config.toml
n_layer = 12
d_model = 256
n_experts = 80
experts_per_token = 6
d_expert = 64
d_shared_expert = 128
activation = "swiglu"
moe_layers = [1, 2, 3, 4, 5, 6, 7, 8, 9, 10, 11]
router_score = "sigmoid"
normalize_top_k = true
routed_scale = 1.0
balance_loss = 0.00215
balance_bias = false
init_std_router = 0.0253
lr_router = 0.00189
n_head = 4
n_kv_head = 2
head_dim = 64
vocab_size = 31770
norm = "rmsnorm"
norm_place = "pre"
norm_eps = 1e-05
positions = "rope"
rope_base = 4120.0
rope_fraction = 0.5
qk_norm = false
attn_scale = 0.125
tie_embeddings = false
parallel_block = false
init = "trunc"
init_std_qkv = 0.0355
init_std_o = 0.0
init_std_up = 0.0355
init_std_down = 0.0
optimizer = "adamw"
lr = 0.00157
beta1 = 0.9
beta2 = 0.98
weight_decay = 0.28
lr_head = 0.00723
grad_clip = 1.0
warmup_steps = 378
schedule = "wsd"
decay_fraction = 0.586
decay_shape = "linear"
final_lr_fraction = 0.0
batch_tokens = 65536
seq_len = 1024
doc_mask = false
train_tokens = 321800000
steps = 4911
dataset = "wikipedia_en"
Below are experts of layer 8 (counted from 0) of a mixture-of-experts language model. Rows are named router (the router's row for the expert), gate (a neuron's input weights, with its number), up (a neuron's input weights, with its number) and show model dimensions 0-255. Each number is 128 + 32 x the weight over its row's rms, rounded and kept within 0 to 255. Numbers have three digits each.
After each expert's rows: "comes after" lists some tokens at least twice as common just before its tokens as in all text. This comes from a sample of Wikipedia text that the model never trained on. Tokens count by the router's weight.

# expert 35
router:159074125159086143155119167093106119134177100122112133110083111124166111114130160096148080152165100159113113101133070121150143109125181111124109065134211113154110068185185089134060149126108123122140088140085115137139122127135153153100150124125113162134137138156130087142204121159112144235157110204128110094118091105196146148138080091104103114185124135112111091136142082096132114178145152060119149117135125153208132160099085143124151130117099134005120097118134086133144130233125114140195133148143216084099140149116130137109122104132092098129131164137112107093130135066161187090154156131151081068122125161126104170082112124144121086142149123158086073124126116121152169121146146112169162159133127142181129118187189159132119047152124134131110116098109092114152120114124164
gate1:129080163137133160132159108113078104081122159105162153099129103087148114099112189133064153200101070116129106168084085158128071105159128125109162167116129109189135161114135132171180114143104122135138109126049123154125103066157110145203131121137157129057131160119099165128142109114156157154093146173186196121039140160070119136089124178135139058122160136113172171142121134172145055156111086187137110099150118128068142154158141132129083045113118121129110172151140117141122066097092115099087163137127134110081147146109102200159149125114115121168149156130151139141110134123109122134136109116152078096166144094126060146128142184124107070104076124125113139106035162087125123155147126096132143120235098136083110122106131147140080120168098182062151157139110126113115114160140129
up1:110127143094105131155152153069123133128130122090131164105130108130127131118132075197100141073153171153121153202146135133091086119181108118141187167090122095133120139090154095111176129096100099155148177108103213096135164064116088132135133125124149110101128173123155071088149150140095159156155117175119098176109160200137112158125063069120142132172084137134100148161119134079212142157100095111146073140075154122173135143090116173139125142116212127035084083153117115143102137097044107108125066129120114128105125119094198155167093152094144138120123127118089134150080133108165154134117128113113092158121152103146053168064120110156112100163110155086099166169115121103181118120158080126166061142198121094119114093127156128149091105109085152078174146161083127137111093180133113
comes after: " |", "–", ".", " (", ":", "|"

# expert 10
router:162056151133080150142086159086136155122174108106150113098123123129134140091120152089123073137148124146124112127135107128146142099118185117143120094110199107145120064176164065129038140118101133120145087155063110104125087140138138142111133122158097179129141120144112100152190125124138145241150144197154115122148079110157150145102094107080156110136135133094132071124146046118115117158170135076108165133130103156222123138117083125137116161145103099032099092140136081146170103228125119132165108152142226080110138146114126154107136116103081056147086158139114129105121133077168147063145122115116110084153106139107084112100111151132108117119147129171083081129129124110118154081144150125180155148116149154152147113207165119102096044134101141101104112108119084121159131081132148
gate1:080104113186091096091127167119164116123161124164129144161092159166137122169118156149157128224139189123119145126113133079095105129144115157081166137074121113137117136087171222068137094095130188106194089125180174177137135133160114155108122103145099112123116132096146133176168114117129162120150114183137174156129163130083121153072109081111128078107106096079180117164134120113141148078114114162130137154127117153088111088126121145142100118107136132167147115099085124074230137098147149165136065141161114108190046135137122105151152148091058097175139149106142125132106175103120174129101084117182128073143129138101173119165131161099141098144040174113074113133130105151181137143100137125123146142198165123181180104142099125113101093134069192085185104163129142111153138148148089
up1:168154136136138167146169082119147122098119127154092142121201114132094161125139120119087135123072091137145092035091132173130116127154162173147110102164110125093128119141105114137126167188129059114131102111108055098108129102090122143158146138141158083143126106161143169150107120144073110137061173100153117072182143178116147137183252211141127101106095146099096079112115138102064127101143107174116135107181142107060107095112142121075116124159107149173135165177142115176074180174131120150119187144167159100129145124133140190148126089152133135129159112145146147100172103197134143148151162137183131099118109116139087108103123134110106175105182137179194085109095123093131104096175090137114183097100087142067106177100110127067130123135172100147052156083135133111133113115123112
comes after: " |", "–", "|", " (", ".", ","

# expert 24
router:134065107125126087168112130107122097137128091178177085111077092140137164081133129129168118119167154160144114085162078131110161118145180131104110055106155132173076071126161080107088156120130136133180089167080116138148172107161145127086143113131145154121102094196131116148157136085163168246150090208131098138121084142127099143119063109105081105155111149069121040127121093120143124185107154062156160133120125129191133144122129120141099153153127126064125064117146072140154157204122101104134120120118190101094126140164100103118085113148118110082105145120136094064118166120161155110143122099108096113123147127097163174119126153120097094126145150170133064114118121117130138082157178108135160178120154092171121137111181167145090075132101136128103120114138040149210161160160116
gate0:159114091142120103134167104152125118126177142136099168090117108149148131124168098144058134132111154172094127135162094108154141157192121126152131132131126196041156148107162100130134185151167125112107179070149178112141110095169114126125103113081149115111134093153075150094107118148190102121129120172110144101081108123126049128053057095183077096108128199140201135156131110119132126206053088130139054167136103120152123118133111093151131110099120144135067112083147091113171173129173113132125102186080129097142165141152091059196150086142136088119150166128147154177162158156150121130135084159131168137115140116119134113084172085081149125169080132127184154160127078188113121151130148135123114177131144172178156143114073175161113106156142147174190116118111130127099130050107111
up0:111095135100099161074125129124143118166156120179176143148111161133121141187068104139163115181077090157097125057131094111155101141104124133082065104165104114123143131167104153116087166155121050137126129139157092105128152193102118150153146154126157161144081206100159129108149095144117081155086125106132133134119137149166149116113157177116104116132064128150124138093128093132082069075133109092143114102155063120178112224142131173106169126150122167215119102181098099095109109079097140157139147146200076152142114117107134106117095119149119172101149141160173151134138156106064114133145136096150152049152060101154160107190105112160160101145168096071113130087108146068148085145146120161103090146185157181132113130139180193120192180138166117111072123100138131107169106137115099
comes after: ".", ":", " (", "N", " $", "°"

# expert 9
router:088127149087118138157063141115118153135167092160137116153127107138126112097103149115131097118110147139159121088152120062088158210112192181097070073144124117099103056126127130145042130094128162182092132180088139109145137104117166124127168112141158132095160146203123093144136154132110079227138150171118117145078117130153098068159091135068184116199102122122129103102074117109153123166123146129098151107101127087176088096092122118178164144134192092082119106171150091163095148161144090154095126161100146146057145133148114104085112118120140138168112106125122118110076154114156175106170100107132056068112167158086114156109161113153122138150160155107093108129149138108099196077101150112120178138127145175169131099135133095134163125123074134149120169148167049172171161085191108
gate1:150139179095150131092120161184125147098196110160164137056082091134110097210149140151156127158130112112151134121121140127070101172098125096163109134152106126139165115152197147106098131116042125158169054137168129151117104088107108112080142177166125111084141111122098163131163123150108134124148139136139162170104151167143102129114116132138189084148115137105114133149114114142105066160099077129154093161087113158123123110138167125085187089177100172059135172097131105164101171126059117177088183118159059143102164186126123134101125172101143142159074134100132130114154125136087104171057135101090139153116103172035077133128086115104063166143086126106187140139134146139141183201154092128119094091072142171134126093121091079147126191137138127081191158140108117135135084106123126
up1:150125092100148151154188157139143084108090128153115134158084141144080138122127171157117155107114128195128124035096115174131129168105126181137118158163109182188086093155133093100113111141079088118124168172146144111133128097156118116069172134188159077106161132138142084114118180120065191121134120153164099135184102149152162165151149085084113101166201150160179110079199154138113174108174115101137103140118073196125148043133131106059106143117126144163172116102142099089157133126093122179094141126192109130135127178090118128119113094129178100150130113146156094132132099129162158162125057147140076093116096189084147143116095172137106182087079150139171089121144076067100134180176144128064123160087142115152160136114162084130130170126120137130080113119123128165154138086171127
comes after: " |", ")", " film", " by", " =", "==="

# expert 2
router:122136128122108120102133165103146091119181143156117123126115143087084138095151135083142114082130083089078159128105116103073178122118170190087052061095169163098141115140093114147080142124117107141147131117109122116178072098117165061181126147138128147118158131176121108151153158125119086212181157143109171085137100114127120108132140103077167134125153194104121092146115112156138114155184101085099187167116126106175093173079151119168157117153143079107181135103145122156132172199154136151086163127118145145106124145181079137111203135205130101137147135149125161128112135138139143075136103105079134110084187066072101165117148138102145112223122086139133131114101137116111124100088124114149179154147132156137096037104102152129131094148119111216131113116116042187119138076136081
gate0:152122181089127112190102084153172156132106095169100049108130206139118105122186096150159135168116072136110123153124124127097156166144106120171109096154115143097152114085098118203120098083126114069198117116140157067088121072100124095051075142127090093187096117163154172164091166077161111153152154115116158091179101071139124072114198131155083117147130109173143069109138135017108128139077172136102189093168085109123123169115124140110134170181124097120144153124103109114085188164142088127072133131118114117147158163077104109114152113190151117127168120074119083160141121164094143149109122127130128119104094113140117131137122181125113167161145093113157106146115171158151133142155076083143144129113164140145135133123056107150086097098175125148172167148154141149094190148105122
up0:160080129162121093138142158150158146084150126084177116116107129158127076141130129152144090064101159136117139139141160078185106103103135115139179065020135131151102113137131123138128125149186084083119144123068152150133126117107179062145164125119138128154138143174087130108111125046089215118115193104081145136196189132149117126142166191098158136092114149175115154098217122114105143150096117078093139133154093107149130149091165148139118087137151076113113149127088094085127175142159102125104120116143118154099129167073094104118186168140160162203149113161132151119170107116135151129137043110176128156137138128136110126083056119106124103167143140096148128112132181126127166084102116138182155117109096144100123069157099145181124136091161115085125104202162108218147100087101113
comes after: "-", "\n", "|", " /", " •", "=="

# expert 7
router:145142130105107148151128196103149100095137151132161108115131108098124112089157132099105098120108133106115165102131168107117118158174233160070036108090151142115123072124101096103069151125141098137117155133120111134207116128122121115158136175123118208167185088132115139145092203117110126255160199158139100135103142124216146120175131159113136172134124170133130107094095135163167135128123099109149123157111138088172132172057179172184146135141142081116141123125133139162145098207129122141104156182164157109135127099119148135110159114133166090158111136167138148127131135172160155095168124106100108087122088126085146145143120105088142099194144097152068115087123118092125143097109110098168133186147165154131099134110125142153174102160163151178097102113133053175130169096202114
gate0:132132094179098131163137093097168175110212160138104137104162117112083090113130172149087081110118141142136129086074135145111124131154146131116106147140110124170142167116062110149119168107174093157109108126130185151119120135126118185126157116103124139062170159133151150098104149129074174140149202144170097111155124206192099151140119113139138157129044133173097101066096120162076173107121153155127088118149138108162187095165111192132099132134088150130077149176118127126199135152148122095060169144094115092154086075126120108132084121076143119141116090137111192119116151138140152067126090150174091089153140120183146126180159104147078123134128134140090159143128208101202082076124128072151092133151112113069174147107140122122131162168114143078135080172125091142094100094170198
up0:096209141150135160164136141125165173105173129100089102058101134133084167119163147173136131100145118215181084092143153182129099132130126164102128119185151102195112159165090159124152165098097140130111143103144135142116149146132153164142146092138050154143106129106148123112114164138089115106164159134186139159143094175154130128161115128184116125076155110189130113054133107169098228112109102142101113143099140089165167090157127138165099118147103204147071127176167154088148096149128123135104080116134121122173090158146136152164095144111156101196045122163117186174113102146085106095120159200199109119119106149135082148170154099150050100106116122125128118136083187105169129092164112089149123180156123123104155105173099114130136190129105121156129131133125136126101159095107207
comes after: " (", "-", "\n", "|", " \"", ":"

# expert 27
router:144070136106116126133138123115136117126141133184198114137186122137132104143128147111158120099140157122107104090127109122175171147144222166128103064102190097135111043089089087147062186161094079155164109172109093141192165117184146122146153101139168185133184136187142115138147135137131138120147105203134101145079124161171135138155126121153138129177108149076141114050130038140104143142123056117102168121071138103167121121121117110135108153135128076079099103138137066190148097224159143175120138158110125056120149117168114128117157070139131114152128159114136182087102133106158179092135118142099120079113152136119150178116155153130183093163132102141123070101119105142148169077152171103161165120164154162137178163098148135126117114172138151134120095087109087167148157105180106
gate0:142126174174130152109083111154114130145077109211148109182125093107189212115143064141154114166124110213115109113177114168112108113100143181125138099170141133120112097099072125109100102150119146101107141153115120073088138112146196180134083103085120133123125111117091146143131150185155102144141123112153134082095110128141123082105151167142153179176193131137175088139104139115095164106087140102136165068083122077147102091104123153146096104174126114129147111132135159216107093148110127182100080142083202109112151168204097135100160136178143108123123035146073087109140100097193090140129151094114118127162091135115117150136131160181123173196146107146142111181131136131125073126163104138129152131138184107152129192132093067044118142137125146167124152149150098133104163162125175
up0:131174134141108075153134124180140126113119133192109111144086087123110147115188068146124068159113166124155098095129089182115123152136128145110115131105099113116148120096081130060116119186095149053130140166153090106152178128112178165092095125048073137107148137158091119119094116162103108123103078107129115094089164171135094137122134154113108154150095109137160119090125163151119129082117153099101138131086126124122160125142118142134052112115136115160106107130154157131049122170102106221070164086156216099084175169124111111155144148156140138076105079107099062118130135129143131168077118101117102122082130158160137171134088158198164126192107120152122101160158080152194164059187144144112146162101159112164143134166181176079151134183115122110175090188150109112138109054143143
comes after: " ", " 0", ")", "%", "0", "1"

# expert 23
router:182119144072101108126094117097117122111172118162181156140136147113092146120170127142103122124096086085074124062133107151102101163171214144122112026131201122156101084176129096145070152146166177137115100148130182127187148122155115104159170114154103130069137086166119086134134150141177125196180149169132125144125170098166114117134100098126119150149088130117114101117133066161147130133137087096111174052102126082166131162101120116170130131112147111099102080150122065124151148170177131154134109200103155101160098067141116145133160103175086096131117129160066136095130167106139150119150170118107093076152171184111165149128152112136127081135131147114143077082153152104144166123123113147119146119086117105123075121123157167128125097103155162153066107118127077141177188077247120
gate1:074119138139143097111114104166179146154170121180088179115170187167110149131134091112145103123154113176085124072122122149092078082146151153073122103132105095094113100150135119104148152142157144142074137150110095155145142170126107061161159127169105153143157074122058148141130182154152134123162138191192123087093179120152153140125158131147119109156157117174127136071130062210123128130135134176120085166085102101190106155108176127194162069142102128120090126161153084137136094132128143100133146065153122163124100114160178166039119175127110100147105090152155085056163139157129145095095133098118063070142197092084129134121139105077108185146144112179152152099110121090100102066124114139109141109166114122086106106187167051162135141140134107174106138138130117095149164122166178
up1:146167122129106147123149139147175134151131158126160172108152107155117122138152123159102135153121140124141102057078116142088078095142108094148167112195108166192062138152153143148159087113142165149115130078163138122098131082110074157189187137187132102180119115112176072076164140138150113112131145157109093146077162065157093106103126131121100119129086122174114086100136113150196107077116125158144136048113144065145153136158177110121178066078120130169060089197116132134140082131124128120148119082130090118148142116083148115109151123152094120130111130157157086122166191089095156145111134110079062059170097164110167128164147119136105116104128080135176078120132164066124107143108104124111094054144042092136107082087153131113102119158106142164075132079078132079126196154091134
comes after: "\n", " as", " is", " with", " a", " ="

# expert 67
router:154048177102164139096100129156120120137130096119144135125157135108163113144124142099138070129076083099104112093158123118132091166112225106077101080174152112151151018161133100191072138105131121108154097198079160129174150145160128142112093152149144126119139097166090089137121148107149105188161136164165165126134103107128158082113152102118204115153141139122169101100140027115097088137154148112092156092107113077154090163081164153127160148171123118041151123145099063161126123181159144132161155160141175108137148146140076094078121090141124137144150135111139168121124202099175123078138130134114075121109128142065134132131131177094155072127138108118109101097113143128076160146119123125153178137124167188149118158152182131117141108153145122138085121080123062121166153079197169
gate2:067172120142178156119139127140111139145255159103171154192127136144141160128165190144101134097120137115058160136165129149103114135163140131201140125133164105148140170170134090064144135068129154158116140168116157151129155106131148126131126102086147172104104131114149144096145118091175119175135143142090136150090117129149094127146148124113104131137054189134116111099123164162142122161101138108115123187100124119107155115101064122163130128066101126119140120178118073122193181165188128119111122091132072183096164062107189194130116081174096121168060125171071148117110097141103114143145159126114154064115106115098178198131144075126137131144179168114112179105138101137145145134084126140128171122104184131126167119064126124154088134070195158127134073124167105155133129059153106
up2:092082104143117141090107119083114143123144164071098138099140099071084137131096081153130140150066147171152160054072150110163120105083124101090155161151126100145100155119142082131113063124163157106092166148124129137143116111111130107128123120100082180097097132071145138139173216094124148154132149096076054189178133108156169125128108141127094177155083094154110131139166076130100094125138123139172123141150102106089139174144103136128162120127094162111089108116146041171144101157172095106157133104190210136116104162121174111129148107121160093122148148145164181079147122129118082110111115140101137114157162141047113114122129067143088145124113086156088111133167134091176133068153162075111109138095135145094143177139065049124074088094109091090106086067190143094120078148129077
comes after: " |", "|", "–", " place", " 7", " won"

# expert 31
router:148120109113125097127063189066147136141136119121164099100090098133150168110104154120154081092177138127124107113187125152137141120129174119096117089141146116139088058143156056096078190112102142134185127189101105159147155129174150115114160114150165173105115103155139112164081121150170146255159144186150111150131077100156157117148101122096163136162089148074144087127118126136116143197116140074125137128116104119191165156125117133145113163145085088033178071124109091101147148185114080103148115116106215119108125157114156110094101152159100097136113136148143124079107140112150117082144153088083121079128123121118087105102124147158115112167161133151115104099141126103091121103109131082181192189144141159145118129124147142192127065162092105112132109136114058144199135119139134
gate1:123126192092114175146111132169157091081115111112106141149156146172170094145084141129144161119132106102116164134154200135103156133122143096148118169178118163118131055074105085158089133115154060134090118140075113183152112167128119093164122131101139097123160126145073140162067207137142100139146133143162129031089081133117120141163195106179165084112172239093119129134115145127083090085148100121174124065124129060126083086074135098085151133148117097074078132156118123140139118135133098103113121119045171107164123145069104096104116113160148109185118122108104120094167095121083166092111141097128120111173104104175109093143147166163093181164152124134165138105154119098078088141148086081135105100113121135139106171150099099084091088102101107152065154080122080137173107131154131
up1:171139193169111140143115142150171162155155084108153166149092105160151129113105169182117153123119054099107100136194147137135142087138106136159129164122094069074123106130121149126120179151107082158135095138061123086130119123071172081119146118127149093137116115147103159099113132152138103119210160088150189053125145096143119121106167098152169159134163131133077136140132160188097126054105158161175108097218135107135106146147081119061213149173128127102106150095086177126193146119087117113131128107087124128149126129125068079030120104153107147173093137070168091131147101115085156103189114159149176076149072112138063100149159163094088149153150147144166133150167148138086132156135134079064110137129073151149127124142136121098122105200120150154104101113124135125136084135121096
comes after: " (", "|", " |", "–", ";", " \""

# expert 38
router:161111163064122156115086129126108089083150133144131145120171122101141155092111111094132140097179072114059194128135157128141110135114230176095119085109143088117161080174107114109062123065141116173163071158072165127155099111174149106125115151136184127103185023151137107172124164125124098167195131168138131109114112106166169126165126102138163148177111189111161115079112101139126117183097105151144126105073130117216136121132129086086168152143130116069155103105147116153166138162110152161153099167096148087133150088126125148090106156164084090125093184169142166126117132116178162075111179119118123131137169085095120146114175103076132113104132105122127105097137147147058161151116115130122122150130147208150085126126163133113148132126142130155097066100085081138185146119208125
gate1:149088157104119157114142090074146189123176123120064112140089176080181101186098153112112102137183135175125153155169133147075127151109168189126091112179145102094089097133135112183096113124067162149185098199175173143151142129078140117120097098067100214089173103128123145156107156095111084171117125149116141103147113131149167099169123128118077128171076150111134147137155140154123153131187149090179165078115096076185145133153099207120101131138104149142114097125156110121139099169126085097111119117093157112139141126084171149194160098112133089120099124142109132133098122143154177098101140104182099141182117177171063168143124137104102156155197165141177059113167159092137176156112138111135148181143130079156119166139130142112136127085114124097088147114149098191126129136171207
up1:138115182126086141129168076146156170137138156130078109166120137082199116161079150141092096155151109142151121096124179161081132147098146134111098133142116113128145117154144080141118089137106184111188150075131177104071120110069138090182108089133062183116147149130102192145110129076107072161070144138129129093137099162129175101137126132088081120073081182098158178125149130169153132114178144108191160131173094133168159153132084246102120127144139171135144143169159151110140123132131088069126118140136093145164119135112160154160162130106117066121102120159129146159119083137123178122159155107155114170216119187169105104184124181078137123109148156120161045096138120096137170141125137142145114175146105077115133178145142202129175139104159049165103135128136137151105144167152139
comes after: " of", "\n", " in", " at", " for", " to"

# expert 17
router:129090108098139152128150110116105067099119163209145108129117105107137056116142204118128147076156145136064131117133070092138111174136146169114050101085115119154103094071068053122127178116186199132115111138119150112152129136152118086141119125146155136111153050167103094141167153083122127224168116142149112072110087133124106150123089112101134132124090164114162113092117031144137123173144107108116149090090116067134125142128149099167154112098138090051127079154129093158154119188135093163068112145138157143105093159138115136133100119164118127153129108136135124068104165063141155160151124153117026084147133120146170179122188151112167135134154138122134074078116118084130146116107142113193133103190176139134109165092112148159129095135118132104147126103131107141142142086211165
gate2:125113088196129104193149112127159139159162051154162107152148125095184156119163198141101117170149120098116092152104101118168139151107116102186085119081177103119124124127115117133114112185147163110170109150092155102132139114144112156125176095132146118138078146141153110100127145125204109152129133135155159064128115157134101106111110141164130154104213135153167156157096124089166145084139099096118171073131147143201136135112085142115115121107133177065130115088152135170184146142078110099074148134173121186110097165105100133142146122112121103088061111147177110120140118075173158122142133129110131092122136093158132104179127135088089146113163104168227129125085180129113101168136094109133111111094185143038111130117115136137038082161123191160144168120177122044176140204148151
up2:131132091194153094182187128098130125157141134148131113123129120085141140122144212110105100131167160131114121166093089130120117162143130124169132120096103089147091119096136116111142083154163163118161112153147170093127133084172109130117145085151149132084100043142133134041105105105174181172147103129178120083147176148136075120136111145129086189061131152129159153158129117157185114108160076128142132073127103135167188104112058108163147115092149175102142141082181136124203133104164100037093128083168126138084121140095077122186094150172107128151081104136201151127132099068099131135114143135133111106119140045154134077160126171092125156129136146142211105133109197164111128172139140106125112109085154111084141163077092145187058103124132155131182158137148125106160127162158112
comes after: ".", " |", "\n", "==", ")", " ="

# expert 63
router:138132120052104123153066137156103125055168129142120156148127136117159110169121162105115180104147082167146158137144086141121106145166188150147075077126143140168099052123127059140065187094121207148132155180123159168170143118159124131153162136149153149155170088175119131185181136178153112175157148163142108097151134099134082137189117115092143162170114163086154088107070031157135136128119158139151120142067134110142137118100115164124096163113080118113122102065141065156156131192122180193115166163078117095147127144130109138148185127063118136140131141122110172107105179094150157146125134067073110061115135111081085143136132075097122146172120110086135105092127117152156146139114145098136137096107139104106128081134189151133152115143117081141131128100067081149164184114184155
gate0:179130104125107103156085089109119175155128129112204129090091125162062205136173126139119125136125105107121092093112072166184034115110131112151136060108186206143118191115132170167127195150194130147102119138140127129103153095198128146118124068155158146086128103168157126074137107169160119117088143124112117132106140134077127097105058097166151132124086116149087060087112173141164102093123167133136108111155167107137200124133132067140119109107105162101101148133117126097129105123127162161084130156110105134152154066154123105146139130077148083118083100092126112097050150107099112159164141135085035092104122152202132098151120104126127134157131173122142071091089109149151129140136110182146156093138121109160135091134138168215110095112109172167140130157056138133109145104142090
up0:194056106126119130157175086130158198140217156108109124124152079079187111114129096130147106102155089168117154172075126178084154050159129099115145106088126083150124143120164142082121114103124110179140084137103131171128137146104134124178134122092078155101118126029105183139158104118157123125088145144113150067145109083129073135173090160160125137103109133089117131160159093115083151155104122128128155105131147137176091150104155095101124118100153134131117111089077165166156142102112129089135123096114143075121125091136105164126179100166141190122140149136144122118202138191113099085086156122168177162110141047077142160098148081155117082075186143083116123121182095199171132119071165138120068144139115137106174123096122136176062147151129103109112069186142126128132155133133091
comes after: " was", " to", " he", " and", " were", " is"

# expert 71
router:111121172147115134130120101112128113131087139152117170132185146139089089103092230084078109105169141105097141118163099114166142180138179144102056084093138094128102029095072095152078212150146195138166134150105144102155069157175165103151167129141165140130154121155113102134122202118126112231142160150139100096074124135169107116113122121106180129140112139118167143092123112124146108182134103109089139113100137099183112149116127092177173170084133057070148084130117100124150107198114101156121112146134133118136152093163130082132114113162121148151131092138128110108140158082121124094165131154120077094143094120095136120135184119113155113164136115159089079085149145080116189074078150130138203128143138138114118152127132147140140055131140171084137184160168088142129149107216128
gate4:087131070152152116107157113183140114099087111131102095157122120098148082149167151075139104157128101122128146117095071194059173178151153197119126143119103100039149108108121083089134140170138149115119156156128077125154183115106084139147145155103124135141167204139085066109129122155059149156125140132136118180107123120157118192148135151133123125126082194098152102071132131176138132157170091159127046163131093129117137180097130095086084142084160122140143062079175123112055123175105141139145079143137152128051110069114152114121130115125141104148129175136129127087118048132088140105072186127074141178154134151104128133081117123149165121125123169125086140101120080109178151110125139108133157144181166136117130242203125098123157152102124116153159074121096109131155143135119129
up4:088162118144166168127187133143134071101074160133081120154107146123146072129112168151077077174144103112138164051099081193092186134122121114119091148131120139120126123129100127113139111170152133096111126146196123144114138172113120080119157145122130185100171186094082057176108116115076153132175140105118162179116131137103101181131045175119086139096118182114129164144142124182173100142154109168134100167089085133188207144159084121142144155070128138196149189099086192096119137153123140137092064134096099153095122095069077124061152092112121109160154124141144153129154072130125114129082119142095154149127093154139128166104128117189195121119113127133104154142095111104175080132109154067105115162140174141145106206195139129167138142145130125112200107093113116117119113141132120
comes after: "\n", " |", ".", ")", "==", "\""

# expert 64
router:151054126100107143114104123131150112138131114158187130158171100094145123097128106077072139090115146118063127039134077087105109130156216133132060088102179108132103096115082090117069153174130101123107108180109114135170139134179175098156122085151139132133150097165125053130142141190159096126148169167122144084066129109122103128126086129135115137133072155168152136129136172139089149170161137078142116131110093093176127115083149146168140107121123097086098084153132049179164150146148160160114098121104124095105170096162111121107201106185108076125110095149078142107121114077171155108145139134123124022162155130121126213117139130137165119123133108195163116125173099152126154115130157133160202105157170132111142136095112138114105125121117114132186088129111077155179173088175169
gate0:137164105149098120111079161112099142151129149156094151124136157116153129075131112151091146145059152132076140175074143064102148108156191125140098154131137141073124113075123078148120196142154141151141149123073100130141121073121153166125127126096136090149134139159103135088147167121128126160081139139096125114130149069165109177128129099166132102141105111158084144134131140140142132193075131086129092152124164127135119109094157112118073134141095165128117008115098097146071156167056135183065066163085209103173106124126218191093082159155162130106109127149134059113151116137143149115124151108109125216168130124155087182137123103118135184148186136117110148134117126059121064160103134133191088138158179093073084136123088111161088107127163115143131084148101094125104124175153152
up0:093119151096146132112047056164201098167155118193094131144129135185112114147176105143087096158143143130187126119132093089072150141162125140092107126126162138128134096097140121187147175108133127115152117123129102153097135129169120132134191126130102100163130154057098146136110133135111118124187075162095124140095112104165146141092159057141074076126125124124101103146116106102140165150087124145108112127083111080151134116115164163145142136123128096094084124150084102144069070112127126166106057164108087114116132169187216131120161139183141156116128150112151096171165104128095175139121104137168134117122089195090113196152144126241120174152118081149148159145111083113195124129124219095162142154128132131118153159127159119099127108151079057170155133067090130154079103057130110
comes after: " ", "\n", " 0", "%", ")", " —;"

# expert 65
router:123112118106072166136109135095100153093157105133128128153118142094133153079146141109115084106145104138049143113136166131140157137157216152067047101090171131161101087092140121098068131105134120132093156150082109126186141137137155134138122138169141111065154084151095118161122153163139097215179143201111096110094068114158145102140115137142131183097126193116120130087100089137102106126116108101164181139140093096147064167101160170146159129137108092083112087141133072189176110209158154156160091181094184103156105145155082177128166114081129142107117132148118124065158127076163151028141136070116090119173139098144105093134105103138109140168155089150131129138162108107080139105160102093180112126127150162124117142098157131102147114128107144152091109095120052122172187119156182
gate0:101158162173128189147168120117130158121100156102064166116134139134150134089104161105150086096156082080066125060201152143113164087100133149110120163132193145191102132113056126171162097056159081137147140156112137148098104105153160121126116113144081135085183083091086122185075140115127129128152149098115115077089144058190172095175129155154097134099157199078118168084136114194107143113143123105138108161173120071132100110114179112147145114122108105139163143133157105153180142119124132089174075113082167148127132162107116122100083126120115129142167130177131178134138088135140141072090137147165138144194109075131115062164152164152123165144186090116139129093151113184089143087134116034081100107106118167113104148140165101135164160078082115149077127111125125071139107106111151
up0:127131164114119160172152106078133103044153152142092141116155087167077149136088143112117127105120139105110078163085211172141098130104186112128145133149192101164140090084098097156097114095126058097154151137092117154118144177145120129111088089189139143160128099102105161135134219045167045170158143132145149103089114158157137147155160117133143056099139169121136095148158108143147122126121105143174217077128083140141099129084135060085155151116118104084158115181170059166146121180153076102145135145112142154144140169064132141132144129139132138129161090095131150130104170100159144135137201136108135100110138144102101136125128109068124130183137105164119100096102154093068117138116119083158150122146187162090132123111112110054141108111169108068129130049097058161112131145157130
comes after: " |", "–", ";", " 0", " played", " /"

# expert 34
router:132084129129123151134122176128144105093123184188216108182229155132125132117087149128158109102169126111089123155151103127117172188165215144169129079096166111126127073120079079126077158150128067131147139158081120161231130112166154075111153137108163142128181103173162131119117159130148078108136138155151130115114111136153140093173123087141118136180115141121142093100133075165101150140154107114126143113071167083156132107140116089144102124110118119053098072132151086226172119213181191150151110153071155075129148087184112138120115133168106110133081149146122134082112136110154186085140143183104095118145125146082157160109162149121153116148149104129125103143149102128159129119131160100171155090136153091096172167117117131127095123198138146118134100121105083167167169121174139
gate2:137060175115111122058133114028102186132137119111122164087134144093117047149141105123153117136122150094068159108134142159133133096130112059125162141138152096064158120109141106193123210091165108148153156110134118158148108105146102147153116142112151142125142166102090156143186120153093136119129103137076070171128134103137118096159105191135159127153118101107079146149128116126131083189099124203161091056107136114159133100134149092133114097107155050084137148078103139168138008153083121132160094205151162141122090146116145208156128091117139107135213128150181087102153164141153110099162105138159120104109130090093120129142125094136188097153175106101113139075134117084107159089142136136184096108128149076131093111108093121115102134115119099085109177154078140150130091100117100
up2:141067187163136145098190065087171190155088044174165126103141153106113114113098154149125100128083142098160110101043129181095104120188145160121120134173194105126172101107117139178125102144155102127129119196129089115131171132137099157168114086157126120148171170132127103167204076153085152124127108160115122112134157176082090143119137185144069066113093182094120154122125127116116069107161113154161148091098101080102174111117163118143052119166150091139081152176177098177143156129100127173129131161123138145127088185143111176165169128145133122090174126091138122070124135167132124123137130108111110100117135145114128162144128149116115144154134105189148107090130091113149178091170150094175115160181178135078187172116106106077139135159172067118137129117073105190099085125132141
comes after: " ", "\n", " 0", ")", "%", " 1"